Below are experts of layer 7 (counted from 0) of a mixture-of-experts language model. Rows are named up (a neuron's input weights, with its number), down (a neuron's output weights, with its number) and show model dimensions 0-127. Each number is 500 + 25 x the weight over its row's rms, rounded and kept within 0 to 999. Numbers have three digits each.
Before each expert's rows: "mostly gets" lists some tokens that are sent to it at least half of the time. This comes from a sample of Wikipedia text that the model never trained on.

# expert 18
mostly gets: "Votes ", "Candidate ", "Location ", "resulted ", "Clade", "|---|---|---|---|---|---|"
up0:501493539524519476504486478523489481486469516467477507507480493481471528514448519507495543514508448485497512523489493483483486493502521498493516539519465534482519540498479486503449466470488464533467446529500461486504536488497497507527546518510503472516498483481472477520514513562450467499514489468476501481502486517508485526454503444450456506508546475501503453494531515504494469544493
down0:531517487493520520525498524466530483537481491473534488456503511442492511527518497533494536498476460487526492478472499498501446523503513532496512483533511492439483481505507556511502469534503487494468476525534500496520506499501506547505498512474496473487449491521522485525468514481456519490524500462460511511535516433525498472489519515511470499494474490541507496527535507441494519489512

# expert 8
mostly gets: "Note", "and", "Cast", "ad", "million", "Europe"
up0:499532483510515471508524522508542480505501476513458473512520471487490487515469465484507466517508538526475490494516475527509516472533522504476496466501522495543501505537529536503550471523443514484530464483547474487531529442479512534481450500490472520489487482485482468493544518512520538530470499500499495499506468487498487453504536492511500536491519567539482506481490503487489504536501
down0:522525530507463544522502535518507496511490548489504502489494480464533510497500522494506480503430468528538504483518522502517521519517470470558500506469437544488531490442490551466550475523520495519471518478450522488504502508528476502480514487502485475488533515485495483472476497449492509506524539506495471493533497554499513541525488503534488533477530464453481459522472504546478520524483

# expert 0
mostly gets: "www", "bass", "also", "details", "Secretary ", "People"
up0:492529495533486496489508483536553491513510482504511500493503449558495514511505521476482468524528525529476475493520484513508530496468487528508501518475487486459464465511489475473523502500488497499556470498495475492523541497490508548523461527502521524489492508490534534495518513493492463454509490553510499502486535534489460525483516489523475526493531504529509496513490481492564506465482
down0:528475527515517465511494521483539509494492477517503480534500473507528515508466495478488500526533519488483544553520549505495466534507483536491536489485456509466502494459481515509498472471499497460523520475514475543498456485483485484518491466473507512548505510478500504496466496503510498482535528495502496449475454460478537488494497492462538494522486499469480487523494503497522443516533

# expert 4
mostly gets: "$\\", "may ", "could ", "might ", "ARG ", "yard "
up0:510548500458516518424457489521522491460506494512490504487492500554472529518501461514516505539471495505488503515483498481514500518499450515508498463528508453491485503502485510511481466502523465533485487505525486569510516497538494479487502509536498513488510511514501506503459499535505530526525471505471529459484493532499488507493496470511529522489486497518476504481508504493505511521504
down0:507470481531547526467480520503540505498532503519547473495513508492539479464482492513478521529493487485484505520469497500477501488500439496455513508511555471475516512540495496495428518509502451445489517486472497516513517489548504490505507513526517526507509474523528504458530535492499542488499492500493502523508532481501511507481438460488527489488463544543512530482523522522538495531510

# expert 14
mostly gets: "Award ", "SI ", "Nominated ", "Succeeded ", "Actress ", "Order "
up0:548509482458509483481490525474497498541528479496514472498467499483518523562502481477472509452469561498419493466499518514509533501453528475512478505461525489531463531486493518554513477496522478516549476510503492553497478498513511502553496452508513473486474497476504460505477497492477514554506485557516516511462479511500516520531483527513512483454501520512539510515464512520503512487520
down0:490481470490483485491493480499491509497504503515495500468497484502463481546457467484484520458521503560513487501469472470490484506511498508490458491518450498458525537469514506485507507491479508495515525503485524497493473494490470498508519491504472457515471493457479523523504463496449522548490527495509554489534494498486538482520499488512494485482498531497461464461502505548511493495525

# expert 10
mostly gets: "Pleur", "located ", "181", "187", "190", "southern "
up0:486505499486428493510450510495512509489488560514509524498505502534481457491598465505463492544530494515506505512500486480482534495495493500504502538494521475490515506482507477522500531516482490521517524480488400459487539465492518496496487515497453482470486514496478551534499511495508490482506482519519507480497509500511484464511474520526458505470527482511427436495502501535518478488487
down0:460499474470493544475527500484505501451503502513496506524504524506511493488526450481464523469474490493464516482490497489471466484506527497533526496524528478474520500479489549524487464479454539490520499440544489457461536531533473489502499518478485563509454521469510523499454463486503546485495475503524535483483500490519506492461529466506513533490518472538509484523519538530496446465472

# expert 12
mostly gets: "SI ", "Register ", "Regulations ", "They ", "BRA ", "which "
up0:535530499543505535460507501488487517496528480505511513528498517480457507466490501488555478553530495506469495500529446493484545468477481525512519498525517496480523537526491521466478503449522494500480495490483464523510474505549477513538504479472530486539510518506513490438508542524532497501493467473492494510529534508471475528554485484471490489520509536475529531469505505449530500519487
down0:556549516547585510501526502486482531467553505477483531557483489461519484460520495520471544502479457463466542508506520507468486476486494511495503496488516495482504488508478491516505477488525487514496494508538454482496489459512490482550519460527513445497494512483494451464501491497517505449479519494489492465480537506456517534546512468539455536483507493478539482524552453483500466558462

# expert 9
mostly gets: "cin", "Height", "Partial ", "JPL ", "Bu", "check "
up0:454483494468475468534552511494536485507479518519455510520471501498495555491466484470531487515485519478483468492518466494586584524514502494523487503488536493510521486477496527484481451506500504527518511503511488525487498514483515545502520500447513473517527512520426506488475500559509451526458533522495527481502499522496493472496481498500526510493520521503469479465470470510526445499486
down0:473498506511501551518492493515470484506481472494518463514491497490504508501474552518526504547526527479504484487491519479480493525474477442518459521508476518478467515471494547514493465509476458481488507489510510505538531504518513483474515520480468470493509498519502526490491495538475466494516525420469502468515504519490507520466472522500523517509541536498488488504552508493548515490511

# expert 16
mostly gets: "\"; ", "titled ", "wrote ", "\": ", "featuring ", "Sir "
up0:496488540512469524518519487444488567455486511520470489491470461489530472477492487497552474539553527503501516498491511538467508480467492548498473497515512484483486562500538503540524516554467481506467501522517477545514448509512475503491542485563502493549497499468516439491535494471485482516482532503456466488490469492540533486506488517512451491511471528479542544499467504468512526476474
down0:481524508503503496502499479495445483531507526482538490500515476490534502489494530456533545526515499483487511530516525544471451491510549487520476477521513497445523510500491501545538473533479513495509522498551504540493521498487503506501501494551488485475505497506467499517504499490507506485529568499466478461508507499495460488487529465521523486506533525506466498564489492474481521524470

# expert 6
mostly gets: "worked ", "founded ", "competed ", "became ", "Did ", "UTC"
up0:510488476482483489493463515513495500490494510485483528445495517499478531538465482498500565489531494492495487493463500497518484514489492491502479519521478469502509449518529462527463491536517508526530504483487490529462513485481505507504501523501496511503479498460479483506545491529507493530509527508497485449516500441515515440534557496524478504536541505464537495494521479487510480493522
down0:499481493500530450530480543463496485522554482511509442503482462494467545504448503476532464512467480477490483503490472507514466534526512523469505520491476517501543520514535488522508496520489539524509527495487529499516546510519494513486501498485559504483518457511461535453515489500520471459557496511487494475478460474542502500517485537498527499508548508502482541503503491492564496512463

# expert 2
mostly gets: "Died", "Born", "died ", "ARG ", "von ", "born "
up0:508535483511497546514499507501479484521536495501451456506543543506476511478509493545492506529521499536511518515524528474522508466477481514450538507523484458484513501542486521519496467468517510534524486532497557523486509479525525514484503467469531512496554499500463525500516500476544493491496519540545533444460472501481513460526472459510496499507500482516446525510499507508470492528505
down0:485492524472538539516517503517534495490451504472514482499441492469509519493454530503492492521517527533514497516461510501465539485475536501507520518522564500450477553492472508451531514464503465475544530482473527507497495489494539513496479497497494486494490503493510521483503548446446501497490486502508510442508511523466477486510498491488491484486487508472467447542499512481524489453552

# expert 3
mostly gets: "Total ", "average ", "yard ", "Season ", "overall ", "estimated "
up0:476531514500539512476471509495514513533518467501480558504454514490460454509465532461495519532511496479476555479507471486501526513533482513503518502505464502486511463468490502463534465486522503529530500538506499528525473521454496483528494505507496462474533487491485509508520470528467498538511486455554507482492450495523465492536527506465491539496465481532502541520498469496450515528475
down0:519519533502503454534488508559474519491495493513496504503500456498520554532488505506522570506527506492488531521502561491504497488496450517498474501498492491449463492477471476533503469512503539494476488493513519475519494470465519504507488519477478469475536495490497481543504481521474501509521526481486513479475489437486509550527486529472504550485474482472510511541468517453507529519453

# expert 19
mostly gets: "Airport ", "|---|---|---|---|---|---|", "UEFA ", "Location", "mid", "Railway "
up0:483486544460484550475478461531517509479495550533504511462463461522501436461537516529489470516518510512437498528493480504493521511514476518538496535446556481486422509539554484481501501514503441484512507513466493526528514509466477504488508482484496528494499523499485500491453515500493511564511502492507502483502493493516513515532520485480492498465505497490509540497513512530526503514539
down0:465481496472508463498479518501425506503483456557500489463493519502467484503512483508480538523465518474494517522480514484517494493477511522498474448544514512489490535536470523467465491543531535548508512484528476494508494503515493487524480489499493510516474527567473545468500507505523516496504492473525498491476545489532484485492496422465501499484520520581507547505513471520520492475531

# expert 1
mostly gets: "Website", "www", "song", "Label", "ya", "Women"
up0:535489547499501481512501499503484561505496503493461496493509466547511473509520487480510487475472495467462520514492477507506513454513523544486555470493471507491496509480518490494488466503500509530468524532499490497514476523472469544486499472473498496482479527506493509450529532549543506514478492524522477458475494507526491484529475516543512504497510509465508472479502454489494521476511
down0:541504494492537521492519530548500505478492498473533482525527542514497475529526505483481522557468507485503542557548474486524542507485515526520522494506507479524508511509516501472522510507525459487499506539509487507542505493505499481508533514552472486528526511474482515507474538496484530491504540507497495497492533523469447529499484488475502526459523492496506503531485480499464487504470

# expert 11
mostly gets: "great ", "because ", "But ", "how ", "Succeeded ", "... "
up0:557526490499487467534524526448515528560487512483493496519487527510508484480501539453489502515529494548511493555488525512523469533483533530503471487499463581445480488516565510490523491487538487514484532511516482516499481510492524504560515479482524481476459523488512534495467506474486473503569487518483498498508528499540492474558482434456502473534463471501509537527526522529515512522500
down0:489542493469507470488500485466474497506499479513458531503497524511502516510526527512488513483497496536517481500468485489506484530496498518514470515493503519486512487484520496525471485517523491486502490527500517484471543500492458500487529514505481480479484490492485475515514539499489490503519503532488516529489530484476514503526514502490503541523522492519491504459499488490524522495500

# expert 13
mostly gets: "BRA ", "vs", "Released", "Nominated ", "Tr", "ENG "
up0:516529505501484472526444488515512521457496472488502532490514517527486503494537507507491536482493502524465453479518442502538511448494488506489499514455529467482510478439494438507503505511509468470513458473519500532483508463482447504478466508514460514515531508494492494504466467505534481529513495545513492557490455512464503526486512489482523476520466462459509535494466470544481481479473
down0:501518529471505504471502509498480460510489509510501485487456509486492510521487489507477492496467509515468493514516535501522480501510542482475492489454482468491498480518502481478524483466498568500511502480509506501478533516490448509538503505532487508540515513463493534483496487501467505513514503509500434470434487513487490524487529512501481473488487437503527531504480521501494505525494